Weights of a small mixture-of-experts language model, trained from scratch on English Wikipedia: 533M tokens.
Below are experts of layer 6 (counted from 0) of a mixture-of-experts language model. Rows are named router (the router's row for the expert), up (a neuron's input weights, with its number) and show model dimensions 0-223. Each number is 128 + 32 x the weight over its row's rms, rounded and kept within 0 to 255.
After each expert's rows: a language model's description of what the expert responds to. This comes from a sample of Wikipedia text that the model never trained on.

# expert 5
router [125 118 168 188 127 172 123 135 151 120  67 111 103  95 116 143 115 180  94 145 113 139 165  99 174  98 135 131 122  64 130 128  92 182  92 146 124 153  76  92 125 108 156  93 120 150  92 101 122 130 146 157 148 117 134  97 136  72  88 137 140 104  74  47 134 105 110 148  76 115 145 118 118 130 128 196 108 168 127 120 142  69 123 142  55 143 161 183 107 185 172 124 130 141 161 150 145 163 167 143  81 133 128  90  69 138 126 162 130 134 149 128 104 152  78 163 188 181 159 155 143 166 140 140  86  97 159 152 129 150 126 135 107 123 104 164 133 186 172 114  72 165 101 184 106 143 149 115 124 148 148 122  91 165 183  74 119 145 133 114 201 100 192 160 127 150  52 139 142 112 149 146 185 127 146 118  78  95 146 166 144 116 127 117  89 159 126 138 113 108 150 125  99 171 181 147 167 115 168 148 160 164 133  69 134 127 150  52 103  54  90 103 127 107  78 136  71 122 111 202 105  94 149 149]
up0 [ 85 139 112 161 113 141 149 150 148 182 136  92 155 119 171 156 104  85 137  69 107 144 148  98 127 156 121 139 141 153 145 170 187 117 167 101  90 112 126 128 128 150  69 115 136  51  79 138 107 162  94 137 113  82 165  83 165 182 172  10 141 104 151 138 103 116 123 116 101 200 143 123 145 136 139  96 138 157  95 175  56 126 151 155 104 136 127  92 152  94  98 184 138 132 121 133 167  93 151 112 183 129 115 102 147 116 186 126  73 151 156 101 144 147 164 112 142  93  73 182 106 136  86  75 113 192 131 139 108 163 118 110  85 175 158  56 131 126 103 123 207  82 183 112 170  97  96 122 117 133 161 150 130 117  99 121 170  84 119 126  78 143 102  90 105 134 168 109  92 106  77 157 186 136 141 113 170 142 103 117 110 193 135 131 149 102  96  98 130 135 105 183 119 116  88  89 146 154 149  81 127 110 116 139 198 131  74 159 148 146 135 157 163 107 136  78 163 132 142  93 158 143 108 124]
What it handles: Commas and list punctuation. Commas, opening parentheses, dashes and colons after names, numbers or places, such as Smith, Dammam, and 2–1, plus month names before years.

# expert 3
router [134 162 111 175 191 121 160 100 129 170 139 154 144  72 116 158 160 199 128 173  78 129 132 140 159 149  82 117 118 109 145 124  99  79 156 129 110  93 128 148 117 161 119  93 137 148 106 117 105 107  90  64 169 136 229 108 168 143 139 179  95 174 137 201 142 120  96 122 141 169 158 137 149 139 149  72 112  86 119 142 130 155 130 123 130 114 101 190 103 111  99 107  94  91 110 141 151  72 126 204  96 113 112 139  76 136 157 124 200 175 155 106 105  90 123 120 109 105 161  90 113 174 140 141 145 145 123  87 116 131 181 152 147 128 156 135  86  63 135 161 113 118 138 100 160 107 211  74 103 156 127 156 126  80 104 152 136 168 107 121 150 140  99 104  81  53  89 154 101 132 116 115 114 123 131  29 106 130  63  95 109  99  79 140 111 148 151 152 114 153 152 115  86 165  86 159  95 103 100 126 160  75 108 170 104 116 115 198 123 194  99 154 161 153 120 152 150 148 157 159 121 113  95 143]
up0 [122 120 137 191 173 147 154 111 143 154 120 121  85 111  79 145 167 114 151 162 135 121 142 138  78  91 118 123 106  63 196 126  83  77 117 104 138 138 136 128 141 181 158 114 123  79  42 148  86 127 104 121 145  93 157 112 123 107 145  66 139 175 136  94 161  22 162 130 142 122 161  90 150 153 164  85 168 139 131 143 131 145 167 136 128 143  92  82 112 120 109 162  87 163 164  96 144 121 161  87 102 115 111 130 102 161 135 130 111 105 134 106 116  96 139  94  83 101 120 144 105  86 168 175  78 153 138 155 115 116 103 132 175 149 126 168 120  97 123  96 120 100 100  80  65 120 156 126  82 105 117 200  91 201 138 142 160 191 128 120 134 134 129 121 177 159 125  94 134 133  78  82 150 175 113 152 105 138 202 150 139 117  88 106 196 113 136  65  99 141 166 148 136 130  91 120 104  77 175  94 113 152 102 147 119  94  81 161 159 174 208 129 142 153 125 126 122 161 154 166 199 178 105 179]
What it handles: Names in music contexts. Word-initial pieces of names and words in pop-music, album and entertainment text, especially after quotes or "the", like Mc, Liv, Bo.

# expert 29
router [172  90 128 185 142  80 138 106 117 138 119 181 155 106 116 179 148 194 124 101 104  97 151 107 114  89  86 130  71 123 137 116 149 139  93 107  87  96 109 107 146 147 154  97 132 114 155 123  75 131 110  62 216 140 156 157 156  91 141 151 170 159  80 159 158 135 122 118 102 148 155  79 121 128 136  95 143 170 150 127  83 152 138 181 150 106 134 163 106  94 135 156 178 112 107  84 121  92 155 136  63 102 133 123 152  82 213 185 145 162 105 142 132  90  91 182 136 200 140 132 148 158 133 100 129 136  79 186 136  95 149 109  93 140 107 221 128  96  74 150 141 102  89 147 126 110 133 157  97 136 138 136 140 200 130 123 118  87  71 111 123 167 143 121  97 141 167 162  81 167 189 160  72 137 105 136  81 180  81 159 129 152 160  71  84 188  89 135  95 124 133 124 162 154 150 138 115 130 100  93 135 163 124 133 202  85 144 111  88  95 163  98 119 103  90 141 152 108  90 141 119 117  95 122]
up0 [ 62  88 123 142 185  78  53 169 111 119 102 152 119 153 212  67 120 135 151 145 117 167 131 142 159 134  66 143 136 138 179 125 129 123 117 157 149 163  89 158 145 121 104 104 157 155 160 120 142 180 107 128 145 185 115 170  93 125 110  78 117 131 122 124  99 116 106 127 220 141  75 157 131 131  46  88 141 117 128 141 141 144 154 117 122 140 106  88 112  80 154 139  73 131  80 140 134 143  96 139  97  85 163 146  99 127  57 110 136 149  96 108  62 154 101 102 111 152 122 121  71 103 149 116 129 141 163 112 127  73 145 113 137 160  98 108 161 108 189 121 255 123 134  86 147 173 156 114 141 147 118 153 150 185 137  79 140 162 148 152 126 125 187 129 135 122 152  88 160 123 157 142  96 141 116 121  97  92 150 124 181 169  89 123 141 160  91 138 142 142 150  84 106  46 142 111 127 135 127  59 169 106 163 120 113 125 138 158 135 123 105 163 158 186 144  97 134 111  74  89  64 113  87 156]
What it handles: Function words and pieces. Pronouns, adverbs and auxiliaries such as it, very, be, does, plus second pieces of words, such as steel, unique, in music and prose.

# expert 26
router [132 107 188 187  67 154 128 164 133 104 136 173 150 114 114 152 102 121  71  93 177 103  86 136 151 126 157 196 140 117 147 130 166 159 102 134 151 112 196 144 123 140 140 124 115 138  76 114 111 166 156 177  96  54 112  90 162 149 165  82 195 100 137  78 125 132 150 133 102 157  71 141 109  93 121 155 133 155 185 122 120 171  92 200 122 148 124  99 108 114  98 115  91 171  61 135  91 161 163 100 137 121 126 107 114 124 123 104 146 111  50 158 132 133  96 142 137 124 213 110  98 112 123 136  92 102 101 146 104 160  26  88 141 151 102 101  43 129  83 139 147 117 125  74 138 120  93 124 135  75 117 120 138 153 165 183 117  68 116 168  95 152 137 168 152  96 139 105  71 143 131 151 168 142 108 126 138 141 198 158 160 163 175 132 124 136 174  74 159  81 126 102 163 159  84 170 105 140 165 159  99 173  84 151 136 147 118 113 120 100 134 113 123  85 171 133 106 147 121  88  87 145 146 122]
up0 [129 131 171 158 184 150 131 145 171  87 101 115 180 117 132 115 136  73 135 163 135 128 175 140 153  95 107 156  96 116 119 112  87 122 126 137 130 151 143  49 148 129 171 176 158 139 198 149 112 117 133 150 116 130  83 112 122  95 151  90 166 114 137 117 138  70 130  99 109 105 125 134 131 184 125  55 101 112 189  84 127 135 143 122 141  89 115 144 111 152 110 148 121 124 151  53 115  88 107 178  84 115 112 118  86 129  59  48 124 171 185 181 121 162 147 128 175 125 134 155 169 121 191 158 122 133 129 147 135  91 163  98 184 140 142 137  72 174 105 131 161 115 113 129  98 133  50  99  89 153 110  74 100 147 144 203 149 169 125 113 151  84 120 132 149  61 102 137 139 145  80 138  90 160 145 165 172 132 150 140 107  59 222 162 204 186  76 140 101 162 114 156 113 158 151  90 146 124 130 122  92  98  62 155  88 119 171 150 160 112 113 162 137 137 165 126 138 117 136 119 146 145  95 135]
What it handles: Political titles and units. Nouns for offices and institutions after the or an ordinal, such as Governor, General, member, and percent signs in election tables.

# expert 14
router [162 125 116  34 141 141 126 120 119 106 168 124 211 170 116 111 142  92 160 142 155 113 195 172 118 179 158  61 138 123  92 126 145  81 124 128 130 155 159 159 132 120 104 120 133  89 145  86 129 127 133 168  90 128 124 116 144 181 144 128 115 127  94 186  74 158 130 122 158  47 143  74  61  81 111 171  69  98 107  66 156 139  80 130 164 121 113  92 167 129 117 137 132  88 153 127  77 209 136  96 189 150 164 145 167 114  91 147  84 143 137 114 187 136 146  66  85 155  79 128 178 113 155  84 131 124 131 140 146 160  95 187 160  87 140 102 158 110 139 116 128 205 126  90 142  82 115 119 181 113 166  65 143 129 103 117 138 116 125 132 113 184  94 129 143 110 132 168 158 110 138 134 118 101 150 140 172 128  72 172  77  75 109 165 117 112 108 106 139 132 144 142 109  74 155 150 110 107 124 155  79 124 144  88 153 126 170 136 113 204 105  83  95 139 130 155 143 125 119  93 114 120 182  95]
up0 [136 106  82 122 117 123  92 116 136 117 122  64 131 168 162 117 177 137  94 207  75  83  77 108 138  99 117 111 111 155 128 112 107 176 127 189 150 116  75  75 121 107 116 166  95 124 149 126 100  99  72  67 149 164 174 164 142 230 101 132 144 172 104 187 125 167 172 145 137 152 108 144 121 119 134 137  69 182 164 105 166 139 151 138 135 143 107  93 145 136 135 155  52 108 156  97 120 151 154 135 125 163 128  48 134 144 106 154  98 107 121 145 130 100  74 133 122 132  97  76 147 159  96 170  32  88 189 185 134 142 151 106 134 136 116 130 109 142  95  79 109 198 140 120 123 156 154 122 132 112 147 141 179 144 124 135 159 128 119 122 132 160  97  86 137 141  90 146 121 138 219 113 100 107 142  79 148 151 171  98 159 138 144 127 131 144  73 162 137 117 117  82  93 187 160 132 118 115  71 147 108 129  85 172 128 152 114 106 134 104 145 166  79 179  96 178  91 179 150 136 113 102 109  79]
What it handles: Final digits and nouns. Last digits of years in taxonomic author citations (Pascoe, 1867), taxonomy labels like Kingdom, and word-ending nouns before punctuation, such as parasite, front.

# expert 22
router [167 111 149 140  87 112  65 152  92  77  87 139 116 148 190 144 121  96 139 105  90 107 175  98 108 129 154 120  98 107 127  78 184 167 120 135 142 171  99 120 123 128 197 173 104 161  57 110 160  68 122 139 151 197 117 160 145 129 154 172 151 161  72  92 120 131 157  76 127 146 170  85  82 149  74 147 127 136 138 109 178 134 113  95  98 145 121 157 176 153 156 135 168 143  75  81 154 106 157  76  90  69  85 119  86  72 140 127 119  95 143 191  79 115 128 143 123 169 119 110 121 109 112  75 168  71 116 150 147 161 108 120 110  92 112 124 114 206 140 117 149 163 140 160 119  77 120  80 172 116 136 143 167 192 185 125 165 109 108  76 162 178 156  74 143 162 111 118 135 166 161 126 115 150 127 154  97 171 101 172 166 102 133 106 129 148 130 129 160  73 183 150 162 126 160 152 113  97  90 140 192 120 162 114 122 120 140 107 135  72 116 123  95  71  94 142 124 151 166 123 114 167 113 178]
up0 [129  73 107 180 152 151 165  84 112 168 114 106 170 109 109 139 145 131 109 129  95 141 126 115  85 175  91  76 199 108 139  80  95 103 139 181 124  97 136 171 145 182  55  84  70 116 144 119  62 153 165 129 180  96 125 131 241 141 156  88 136 156 143 194 125  74 116 109 143 153 158 138 105 121 107 108 125 143 168 147 141 153 111 105 203 138 130  94 129  54 123 108 140 153 131  80 145  59 120 145 130 131 141 140 175 165  90 122 121 124 146 160  71 151 105 127 116 158 144  66 163 132 169 122 115  98 198 148 138 153 133 122 110 143 121  84  77  97  90 167 139 157 138 109  95 106  92 123 101 105 124 185 144 118 135 148  90  92 128 146 142 109 135 156  63  74 176 110 124 121 131  73 190 120  96 152 104 126 113 144  96 134 154 115 159 149  90 162 146  78 116 113 149 142 136 186 119 119 113  81 192 100 147 156 170 109 136 176 132 151 147 131  99  90 122 163 107  87 189 132  73  98  90 105]
What it handles: Clause-boundary punctuation, prepositions. Colons, periods, commas and semicolons ending clauses, and prepositions such as in, during, because that open a following phrase.

# expert 30
router [ 86 152 141  93 130 131 110 117 146 139 113  94  64 106 141 136  47 134 137 100  95 130  85 134  96 113 136 161 188 176 134 130  73 141 123  77 174 130 125  88 130 120 160 156 125 128 137 101 142 154 124 194  99 153  81 124  48 116 172 102 114 135 152  78 152 103 130 160 119 132  88 155 169 164 124 139 179 128 174 146 115  64 157 166 111 119 159 133  29 157 115 171 152 145 162 107 150 171  68 153 135 106 168 112 132 135 142 140 135  62 104 124 136 123 118 137 148 150 116 201 197 146 121 159 132 105 138 139 114 121  97  84 157  79 136 149 169 146 127 111  80 160 126 162 104 181  63 166 131 129  88 173 119 113 104  87 120 141 127 140 139  35 145 196 146 209  82  71 129 157 153 128 107 139 121 140  77 123 151 124 137 163 109 109 135  71 134 103 112 175 107 113 124 131 105  85 172 131 136 150  90 152 190 129  57 155  78 143 154 130 113 163 111 160 171 109 106 124 124 163 142 165  94  65]
up0 [128 151 137 142 154 129 131 100 165 105 139 107 114 142 130  96 177 102  78 189  92  96 126 163 144 102 123 128 113  66 146 176  94 131 135  91 118 178  88 176 140  82 165  98 116 100 158 190 115 119 133 119  84 127 142 133 109 175  63 112 103 126  90 128 145 168 151 147 168 169 145 162 122 111 134 155  62 116 178 211 111 156  84  81 139 138  86 154 153 147 189 125 142 133 122 123 154 117 142  91 154 124 214 117  90 145  99 140 111 118 189 126 124 144 159  84 162  96 112 129 109 128  95 151 130 148 177 149 169  82 139 135  97 113 155 110 188 135 180 122 121 152 100 113 157  84 137 101 169 119 118  73  67 114 130 153 109 173 193 136 141 173 184 146 112  99  73 144 142  49 123 120  88  90 106  93 187 146  83 112 146  98 129 117 110 117  46  80  97 123 135 165 104 147 191 112 141 140 104 138 118  74 143  63 118 112  83 185 169 137  95 149 129 197 134 131 138 132 152 144 139  97 103 189]
What it handles: Table structure tokens. Markdown table pipes, separator rows, colons and dashes inside scores, times and sports or results tables.

# expert 27
router [132  89 135  35 101 181 150 142  74 158 125 103 127 121 160 151 116  89 129 123 108  92 138 100 119  99 150 147 107 162 116 187 132 128  93 156 143  97 174 100  89 128  77 126 163 147 119 110 127  94 128 106  74  76 107 104 151 128 204 131 129 191 130 144  68 134 137 106 143  58 121 155 117 129 109 147  73 103 201  95 117 134 124 161 107 185 173 105 166 187 166 144 109 150 156 150 107 180 145  77 100 167 107 130 153 109 125 104 197 127 174 164  95 131  83 120  75 115  65 147 137 130 159 177 121 100 142 141 183 115  91 122 123 139 136 159 113 107 159 100 127 121  86 146  79  75  76 155 166 127 138  77 134 148 160 167 108 135  60 114 108 123  73  64 158 131 122 169 181 125 148 152 180 151 138 161 167  99 157 118 163 102 145 196 139 130 111 136 119 122 131 148 150 139 100 146  78 148 159 207  82 120  76 131 152 136 130  99 174  77 148 105  60 154 137 127 131 144 120 148 136  93 185 109]
up0 [ 55 144 155 162 121 149  93 140 132  97 148 185 152 143 125 117 126 124 123  65 142 124 120 130 153 179 162 129 134 131 164 121  99 139 116 151 203 143 114 129 136 140 129 194 110 142 110 122 118 128 157 148  96 149 135 153  58 131 115 123 105 127 138  93 115  84 136 107 159 132 132 135 130 165  80 135 115 189 145 137 148 211 158 125  84 153 111  67  76 132  95 116 139 155  76  85  59  88 181 135  98 104  93 107 146  65  71 101 121 115 217 189 145 134 118 145 158  87 165 125  83 118 116 125 166 133  59 103 152 141  76 137 140 135 150 156 103 148 135  53 167  94 151 118 136 153  70 113  67 105 108 197 103  95 132 171 180 115 147 135 209  79 124 126 113 128 131  91 159 139 122 141 120 130 138 120 103 132 142 109 140 118  89 169 180 150 164 113 137 139 139 106 109  95  93 157 172  80 120 108 173  90  82  82  73 126  68 140 129 123  96 149 107 133 126 122  57 160 156 177 185 165 109 177]
What it handles: Determiners and nationality adjectives. Words like the, his, their and nationality or domain adjectives before nouns, such as Italian, Swedish, military, political.

# expert 6
router [ 97 108 138 142 108  86 125 142 211 116 110  54 128 143 104  62 173 109 130 164 115 176 117 177 100 144 114 121 145 129  68 175 123 105 119 142 108  78 199 120 185 101  70 166 186 137 105 145 142 131 157 134 144 117 133 113  91  98  47 197 136 106 167  88 137  97 118  98 120 153 162 137 125 133 126  90 122 128 159 122 142 118 158 107 100 169 117  91 127 124 157 182  97 141 136 117 135 171 140 104 180 116 130 165 128  82 121 121 135 104 160 110 165 148 112 120 130  95  84 144 153 114 113 185 124 139 149  71 140 117 162  94 154 169 168 120 125 126 145 138 122 114  84 122 133 167 153 126 120 146 119  87 100  70  91 127 170 115 156 101 119  71 126 182 171  98 114 109 169 102 147 107 111 141 179  58 200 117 163 165 100  97 121 181 159  76 106 171  88 142 102 142 134 148 132 121 142 193 130  53 144 116 104 143  91  96 135  53 219 127  98 166  82 113 154 128 112 173 127 183 157 174 107  88]
up0 [186 125 111  52  69  98 131  88 184 140 163 154 130 213 146 170 120 139  84  96 197 130  91 140 140 150  78 102 119 139 125  91 147 105 116  96 145 143 137  94 167 120 143  92 124 164 120 146 142 115 164 143 112 130 158  91 128 143 205 125 124  67 114 153 112 129 134 133 152 109 133  88  81  87 115 119  42 131 128  82 111 147 135 140 138 121 101  76 148 170 103 112 139 164 157 118 130 153 126 149 151 129 127 165 201 141 156 166 125 170 119  99 157  89 138  31  97 155 131 167 132 130 148 126 157 109  93 130 182 141 103 139 154  58 129 127 138 124 165 190 106 134 116 120  94 109 135 159 205 149 187 107 169 145  94 134 127 144  49 131  58 152 102 139  75 137 159 199 173 146 130  86  63 114 146 148 183 128  93 118  89 126 140 183 143 143 123 150  91  89 155 124 127  94 128 204  94 111 106 112  70 148 126 106 132 115 117 117 136 153  80 118 148 114 108  96  87  80 103 152 120  99 172 127]
What it handles: Name-final pieces with space. Final pieces of names and places that end in a space, plus common first names, like Clarke, Wrocław, Milwaukee, John.

# expert 13
router [ 98 189 109 162 230 118 150 137 146 133 161 127 154 126  79 112 119 136 173 156 150 132 160 144 151 137 119  89 138 135 162 190  88  96 144  96 148 129 132 155 178 201 109 122 154 117 133  98 149 142 104 150 144 129 142 148 150 144 113 150  93 117 123 113 155  95 128 139 137 163 152 165 164 178 128 122 125  61  86 157 153 133 129 138 133  90  98 113  60 106 129 113  92  37 101 178 131  66 185 158 146 136 161 104  75 152 106 151  79 137 162  93 154 153 125 125  96 116 129  81 115 138  87  71 136 168 122  84  95 123 155 129 145 136 130 104 178  89  92 141 117 120 162  66 129 139 195  73  60 173 167 129  94  63 109 123 133 162 177 148 158 124 140 127 101 114 114 158 143 163  79  51 141 138 139  47  88 116  76 126 112 142  97 114 112 127 155  93 176 162 154 141 124  97  64  77 118 157 116 104 152  82 124 124 119  98 138 172  93 230  96 175 135 114 144 143 118 149 157 127 136 136 105 146]
up0 [139 111 150  90  90 149  93 135 158 146 151 158 105 169 127  82 154 100 107 130 146 136 142 158 177 114 154 164  73 113 139  93 111  98 150 153 111  86 143 119 152 112 169 174 120 189 146 118 138 143 173  49 154  96 111 130  38  99  49 158 124 144 166  94  80  95 136 198 179  95 124  97 132  94 121  90 140 138  87 117  95  83 163 138 112 107 106  86 118 148 109 123 125 176 176 125  78 153  79 160 128 128 161 176 184 141 181 126 114  77  74  82 174 143 192 150 128 173 124 170 140 232 143  93 103  82 108 128 147  92 159  93 127  79 140 112 108 157  71 100 131 114 101 132 140 155 137 118 156 129 114 121  69 162 136 101  97 126 127 142 167 101 103 149 134 152 186 104 120 182  92  91  98 125 147 108 133 138 121 151 154 126  69 146 112 166  85 103 140 162 160 128 105 152 111 156 110 162 125 142 170 173 116  98  84 129 109 129 136  95 149 134 194 134 143 181  71 140  48 121 125  87 136 109]
What it handles: Word-final noun pieces. Last pieces of nouns or names right before punctuation, such as system, development, State, London, film, season.

# expert 31
router [165 111  80  83  62 114 132 101 103 125 191 169 179 189 137 154 152 134 113 156 140  77 115 132 123 183 139 114 118 125 124  78 156  94 148 145 165 130 118 190  99 113 108 112 134 127 142 110 146  84 108  85  94 196 135 119 136 152 166 142 122 144 114 213  78 182 127 127 131 107 136  90 109  86 133 153  60 122 131  92 116 104 103 102 147 145 102 101 206 152 117  62 143 167 146 129  89 179 113 136 138 120 112 194 149 115 104 137 122 111 152 116 114 107 112 107 120 121 102 116 119 126 167 141 181  90 148 138 158 192 125 192 159  89 106 118 100 106 137 139 104 159  96 145 147  98 128 143 159 107 147 112 152 127  98 120 110 152 113 127  92 177  70  55 124  93 146 151 130  78 119 159 107 101 147  40 215 118  91  85  99 110 134 208 119 149 109 150  94 117 143 118  90 133 167 172 131 116  85 176 102 118 168 125 149 205 122 112 151 195 110  92 146 182 118 182 142 128 103 112  95  74 172 130]
up0 [149 124 113 119 117  67 110 183 115 164 108 129 156 109  96  77 135 155 139 130 150 128 129 158 109 218 136 151  98 158 127 140  90 140 141 140  72 149 126 140 151 142 152 193 120  93 158 122 103  92 119 121 130 159 128  98 144  65 126 105 138 127 127 159 120  97 105 103 169  91 147 113 108  82 111 134 103 126 135 122  88 102 107 132 135  67  72 113 196 132 165 105 137 148 128 161  98 141 152 141 127 143 118  81 154 119 115 123 143  75 155 150 128 151 123 109 103 148 100  96 136 152 178 173 168 142  69  35 119 170 176 128 133 140 183  87 141 140 157  90 135 106 104 167 109  59 141   5 172 119 125  92  98 132 106 131 195 123 149 113 170  90 164 147 105 155 169 144 129 132 143 237 182 188 120 152 126 195 128 100 168 132 103 143 124 123  83 118 118  86  70 188 146 181 168  89 103 142  90 121 135  97 134 139 155 118  65 113 106  83 128 152  67 156 116 119 130 144 106 121 193 116 135 118]
What it handles: Word-initial Latinate stems. Opening pieces of Latinate words and taxon author names, such as Ap-plications, vir-gins, col-our, requ-, prov-, often in species articles.

# expert 11
router [116  66  59  93  69 113 148 110 135  92 173  98 195 155 164 102 155  79 151 117 131 127 154 147 108 174 127 151 135 122 120 100 207 107 124 168  83  87 128 186  80 108  88 133 117  97 121 119 143 129 126 116 104 133 118 159 152 174 107  91 149 106 153 168  65 170 133 113 124 101 119 111 111  65  89  99 124 134 165 115 120 156  70 113 148 162 134  87 204 123 132  74 144 118 178 105  97 149 120  67 201  99 123 127 157  75 120 144 120 138 111 146 131 151 115 158 117 146 116 180 166 122 108 120 118 147 172 159 133 126 151 112 103 142 140  71  89 126 159  82 157 131  68  81 141 125  81 173 179 114 131  85 166 165 136 125 139 102 118 115  91 203 136 133 158  77 180 112 111 115 132 166 107 126 171 141 224 118 107 141 126 106 164 211 163 140  76 166  95  72  86 167 161 111 192 125 190  92 114 107 108 133 173 112 172 151 138 105 133 133 139 131  73 167 108 127 139 141 144 124 128 110 155 137]
up0 [159 111 113  82 145 136 103 144 123  77 150 111 108  87 108 114  86  87  84 111 144 138 165 105 102  55 144 113 110 163 156 114 138 140 151 106 184 177 108 152 126 118 109 103 179 126 118  88 137 106 129 155 172 143  68 154 126 124 157  84 124 174 131 133  84 131 149 106 169 119 138 125 127  94 141 123 126 148 122 127 104 157 105 131  97 110  90 140 145 122 119  99 167  76 124  75 154 145 115 123  80 110 115  81 102 140 141 182 133 140 186 147 145 125 109 110 108 171 140  96 156 152 135  95 102  81  98 154  95 131  91 168 111  99 199 167 179 100 134 144 110 133 106 166 123 140 161 142 213 141 128 152 179 205 128 157 125 191 111 102 184 114  93  84 135 148 136  85 189  69  50 129 165 105 104 128 104  91 117 109  70 109 121 130 152 138 148 130  86 124 168 117 140 180  86 156 147 138 172 115 114 135 173  59 171 150 107 195  72 150 165 151 103 162 158 155  61  97 101 102  71 115 168 231]
What it handles: Word-final suffixes. Final pieces of common nouns and verbs ending a word before of, to or in, such as -tion, -ed, -ances, -ures.

# expert 28
router [ 75 190  88 195 127 136 144 117 141 142 146  95  67  86 101 129 118 181  97 163 106 149  96 139 152 108  88 157 148 124 165 201 103 116 149 122  85 135 123 130 149 157 147 115 133 149 105 136  80 129 118 106 192 129 117 172 113 108  77 101 124 130 171  63 161 117 123 132  79 215 166 149 171 162 166 135 157 118  79 172 101 119 154 141 150 131 142 164  93  69 116 112  92  68 134 182 151  75 123 149 150 118 132 104  60 167 173 139  82 135  64 109 119 137 144 133 117  90 104 154 109 140  89 116 130 192 120 122 126  98 173  93 107 149 158  86 147  78 125  72 136  55 142 109 127 154 152 160 125 150 150 170  96 124 138 127  99  99 120 114 140  88 152 176  72 127 158 120 167 162 128  95  94 133 150  53  95 153 165 125 148 147 131 123 144 107  76 110 158 192  99 107 135 156 108  87 147 157 156  92 189  91 134 145 114 161 155 142 123 190  77 165 146 142 109  69 124 137 102 162 144 147  57 167]
up0 [ 92 154 111 142 109 164 135 210 110  90 155 145 184 176 131 115 165  54 161  83 131 112 153  96 165  94 160 105 157  71 130 126  77 109 129  75 113 109 104 132 143 152 123 143 148 124 165 105 110 146  88 188 130 145  88 140  95 124 159 126 125 121 133 186 151 102 134 101 169 126 123 167 106 155 113 166 137 138 135 118 127 205 131 140 109 135  97  58  74 196 118  97  79 125 144  94 140  90 116 169  81 132  60 131 173  98 104 135 115  67 163 166 188  72  99 131 158 174 139 105 151 144 112 154 150  69 112  91 134 133 130 119 105 165  96 116 157  96  87 184 163 167 123 121 128 177 141 109 127 170 147 128 146  64 132 101 139 192 105 112 170 184 176 123 131 126 118 139 146 145 147  80 167 100  73 105 144  59 121 145 115 160 127 161  48  90 139 132 123 150 158 129 149 102  53 109  49 138 144 136 129  81 119 124 116 159 162 138 105 151 135 141 135 111 154 145 110 170 199 145 146 180 127 157]
What it handles: Media and event nouns. Nouns in music, film and event contexts and table cells, such as album, song, Hall, event, contract, Alternative Albums.

# expert 18
router [159 123 108 108  90 141  97 115  60  98 101 146  95 145 185 100 131  78 137  80 142 131 113 169 129 170 147 120 152 156 146 129 161 140 169 160  97 121 170 121 131  95 141 138  74 113 106 120 102  94 114  96  67  83 156 197 167 149 112 149 156 133 118 180  97 137 122  55  92  82 188 100  64  74  71 142 121  95 138 125 168 140 106  79 143 112 142  90 189  87 175 190 144 169 182 141 112 138 149  96 132 141  95 176 128  95 158 130 146 136  82 145 100 147 139 107 113  64 106 183 124 111 124  99 118 154 111 154 158 130 152 202 130 148 138 115 152 103 134  99 136 197  80 117 152  90  73 106 158  93  94  88 157 153  89 146 149 145 126 114 145 101  78 124 145 126  83 138 126  99 151 135 187  83 197 139 168 150  95 144 181 127  97 125 134 137 140  97 157 100 120 172 178 113 188 148  78 171  82 157 139 126 109 183  81 129 196 150 176 129 148 138 117 105  85 106 157 155 136 108 104 175 146 114]
up0 [ 70 180 120 127 135 103 111 157 180 184 124 143 150 167 155 153 199 167 105 140 129 129 155 125 150 160 138  82 160  84  74 115  95 132 133 135 148 116 132 139 108  81 121 117 157 152 152 136 108  35 163 105 137  84 167  73 141 103 157 159 133 167  67 103 126 149 152  91 136 134 134 184 134 139 143 140 134 118 163 112 121 140  90 155  89 147 131 120 190 155 127  91 149  72 134 145 180  91 120 113 166 140 120 154 103 110 115 157 157 197 140 145 120 130 146 115  32 130  76 163 144 145 216 137 132 125 100 185 124 112 136 135 108 140 156 107 141 120 141 122  75  88  53 116 110 157 117  73  92 204 155  70 142  92 121 133 109 119 112 131 202 149  59  81 204  71  94 148 144 100 183 135 156  75 118 113 147  86 120 173  94  99 111 148  79 156 161 134 125 169 163 156 129 142 154 113  87 103 129 161 158 125  96 108 155 107 136 118 111 117 134 135 104 162 136 113 114 177 112 136 190 117 174  78]
What it handles: Function words. Prepositions, conjunctions and auxiliaries in running prose or taxonomy entries, such as of, and, to, was, been, including.

# expert 19
router [133 124 148 139 177 141 165 129  74 182  99  88  89 110 102 151 141 109 164 104 109 158  93  74 128 112  87 206  92 162 151  96 167 176 136 167 115  75 104 111  63 151 147  86 112  73 136  99  77 142 104 168 144  84 147 110 161 107 103  75 129 186 127 167 115 151  63 134  89 111 129 127  67 177 181 142 116 171  85 129 142 124 104 135 134  99 160 155 105 130 119 151  91 100 151 187  94 127  95 160 114 157 107 173 154 150 149 165 123 188 140 160  92 175 157 120 111  74 127 111 142 163 120 119  79 164 144  91 138  97 157  96 153 177 161 160 167 123 108 168 120  63 100  80 100  84 155 138 135 123 132 143 145 141 166 177 139 137 136  73 134 144 136  92 102 153 195 187 132 131 146 115 110 169 104 156 121 117 132 137 150 174 153  99 119 133 114 116 145 117 147 110 192 163 112  85  81 190 181 120 139 169  65  92 149 139 198  83 111  95 157 123 149 137 109 133  62 177 104 150 136 100 106  89]
up0 [143 119 128 122 131 125  83  72 147  88 156 142 160 158 135  97 109 109 122  97 101 141 143 164 120 147 155 136 127 157  91 116 163 146 116 161 215 158 108 118  69 113 141 125  46 111 102 118 119  71 149 126 144 175  62 150  86  84  81 158 133 129 206  74  91 167 130 128 121 150 101  79 143 107 125 177 112 137 204 151 108 121 154 103 112 113  86 118 119 135 190 114 120 162 108 132  51 126  85  99 146 118  95 115 120  96 109 126 105 153  87  99 128 169 127 142 136 105 133  95  89 123  92 158 155 129 137 129 118 100 112 139  88 163 135 117  87 126 143 104 102 176 105 126 128 130 136 119 164 131 130 113 199  88 139 181 211 103 142  88  99 129 146 123 144 119  94  92  90 124 112  94  70 114 144 103 163 120 142 169 192 141 107 149 146  75 176 128 127  82  45  94 170 118 166 126 148 137 135 164 146 131 149 107 159 170 163 141 127 141 201 119 106 134 121  88  60 128 133  75 255 110 144 150]
What it handles: Articles and determiners. Articles and determiners such as the, a, an, this, two, several before a noun phrase, and line breaks between infobox fields.